Below are experts of layer 8 (counted from 0) of a mixture-of-experts language model. Rows are named router (the router's row for the expert), gate (a neuron's input weights, with its number), up (a neuron's input weights, with its number) and show model dimensions 80-159. Each number is 128 + 24 x the weight over its row's rms, rounded and kept within 0 to 255.
Before each expert's rows: "gets" lists some tokens that make up at least twice as much of what it gets as of all text. This comes from a sample of Wikipedia text that the model never trained on. Tokens count by the router's weight.

# expert 1
gets: " |", ",", " in", " of", " and", "|"
router [132 136 136 170 150 143 133 204 157 110 106 113  98 115 127 102 133 130 160  95 153 105 131 140 139 134 103  80 124 110 185  99 113 105 120 116 149 143 130 147 100 108 101 184 114 112 164 159 119 100 130 162 109 136  91 136 160 140 118 115  71 138 146 103 106 109  92 130 105 142 150 100 125 132 120 136 165 120 148  65]
gate0 [124 121  99 104 182  91 109 144 124 114 101 133 124 121 127 144 146 103 127 116 127 129 146 121 134 160 131 159 157 132 136 144 138 183 130 136 139 123 165 123 118  81  82 170 110 121 121 133 133 143 175  92 136 123 134 107  96 132 159 117 125 160 137  98 127 127 125 112 154 120 132 137 132 102 138 117 119 148 136 125]
up0 [130 132  85 145  56 129 130 169  53 124 187 139 123 157 145 131 148 166 108 119 123  83 124 149 149 118 115 131 111 137 147 118 161 107 116 122 120 141 119 156 141 126 142 124 157 139 154 145 122 144 123 145 112 155 163 123 145 131  87 110 145 159 144 160 160 122 118 150 111  92 141  95 184 143 100 112  96 146 118 131]

# expert 5
gets: " ", "1", "2", "3", "0", "4"
router [129 138 142  89 140 117  91 110 102 114  94 124 129  89 139 158 138 133 158 108 125 124 143 138 113 122 126 147 100 178 151 132 114 156 105 175 138 164 115 131 116 144 122 143 116 115 110 117 148  77 107 113 156 135 162 114 155 103 128 152 138 178 105 157 118 113 145 122 111 150 109 153 152 151 122 118 145 124 113 109]
gate0 [157 112 103 160 132 125 166 111 141 143 105 153 113 133 125 114 123  88 115 133 124 103 116 135 144 153  91  93 176 157 149 192 121 138 158 130 116 132 167 147 141 142 154 121 112 118 126 102 122  80 133 147 133 128 141 126 143 151 153 159 147 143 140 150  55 137 142 134 133 153 120 160  83 128 155 164 138 141 117 158]
up0 [111 117 114  93 131 129 161 120 120 116 100 109  92 113 125 142 137 128 107 135 187 153 105 139 133 195 123 169 121  82 100 176 142 125 124  87 132 149 169 124 166 151 161 126 145 103 127 154 145  91 113 133  99 124 134 127 122  96 133 124 134 140 112 114 113 133 141 107 155 164 125 127 131 156  89 181 147 114 153 118]

# expert 0
gets: "\n", "-", "0", " |", "1", "2"
router [135 124 155  77 103 130 184 142 150 124 121 133 139 113 119 126 109 136 152 112  97 120 122 160 144 121  81 130 143 157 144 128 108  95 140 150 125 116 123 117 110 136 169 114 122  99 108 120 162 112 138 106 141 122 129 134 132  55  97 118 144 118 152 111 142 186 117 163 195 131 111 100 108 136 130 112 122 151 138 127]
gate0 [143 117  88 145 166 131 164 160 141 140 120 138 116  97 164 132 141 156 103 163 123 154 113 109 135 141  80 122 195 101 114 151 140 132 104 178 139 115 140 127 112 122 135 132 114 112 147 105 132 168 128 145 145 129 104 190 104 139 152 145 106 118 199 131 118 111 171 119 121  96 171 130 110 116 119 124 148 130 118 160]
up0 [124 100 141 149 141 121 133  82  70 104 165 112 152 127 127 129  89 127 116 103 125 143  88 125 115 132 147 113 135  97 121 147 106 120 140 110 136 135 156  94  92 104 138 153 104 111 136 151 106 132 155 109 177  53 138  98 135 146 116 124 120 171 115 150 124 101 114 130 131 152 120 134 112 154 114 101 110 126  91 147]

# expert 2
gets: " the", " and", ",", " a", " to", " was"
router [104 136 136 157 102 110 145 122  96 144 141 127 137 148 151  82 141 129 111 156 147 144 145 119 121 136 153 147 113  77 125 138 150 148 131  63 101 125 106 150 135 152 130 118 148 142 173 121 128 139 157 118 102 115 108 111 108 137 131  98 142 106 126 133 135 115 135 113 124  95 131 120 127  90 117 148 127 106 172 159]
gate0 [ 86 102 149 125 112 104 150 131 135 134 116 111 101 138 140 159 138 127 163 148 120 131 146 125  90 156 119 142 131 108 139 153 135  94 104  88 120 131 126 163 137  94 155 178 171 164  98  99 128 127 125  87 103 127 100  94 133 165 170 109  96 167 118 115 144  99 100  98 131 120 106 150  96 142 150 102 160 135 114 133]
up0 [129 159 111 124 124 143 142 124 127 141  83  84  90 186 135 146 136 130 134 114 145 121 127 114 117 119 175 130 120  76 116 102 144 129 188  91 125 155 189 157  86 110 160 104 118 147 101  75  93 119 104 142  89 191  82  85 130 154 130 141 128 102 129 135 119  92 114 130  80 131 120 136 142  76 137 134 110 142 122  80]

# expert 6
gets: " ", " (", ".\n\n", "1", " |\n", " \""
router [139 163 134  75 129 134 131 121  97 128 127 126 136 141 109 169 132 108 118 162 111  98 145 143 113 111 154 134  88 146 103 115 127 112 138  95 160 133 141 108 161  89 137 125 107 127 103 129 138 141 146 133  91 137 121 112 131 137  75 133 148 119 117 126 158  87 138 130 112 118 116 113 152 109 168 106 157 116 114  99]
gate0 [139 142 129  98 132 114 118 159 143 117 102 126 180 102 151  76 109 150 128  71 101 152 124 123 135 110 119 157 147 108 124 168 107 140 170 117 124 160 139 136 115 110 106 114 130 122 146  95 128 141 144 160 167 104 104 115 150 146 120 125 121 138 136 151  80 113 113 154 137 132 101 102  99 136 110 144 131 129 156 103]
up0 [104  93 130 155  89 184 146 139 126 170 133 114 136 121 130 121 119 117 151 145  90 125 132 108 140 134 111 145 167 126 101 150  75  76  99 168  94 130 141 139 111 168 135 125 136 128 151 118 136 146 130 153 132 144 131 139 165 108 133 152  93 153 125  96 154 113 124 110 138 102 146 137 132 174 122 111  84 145 141  93]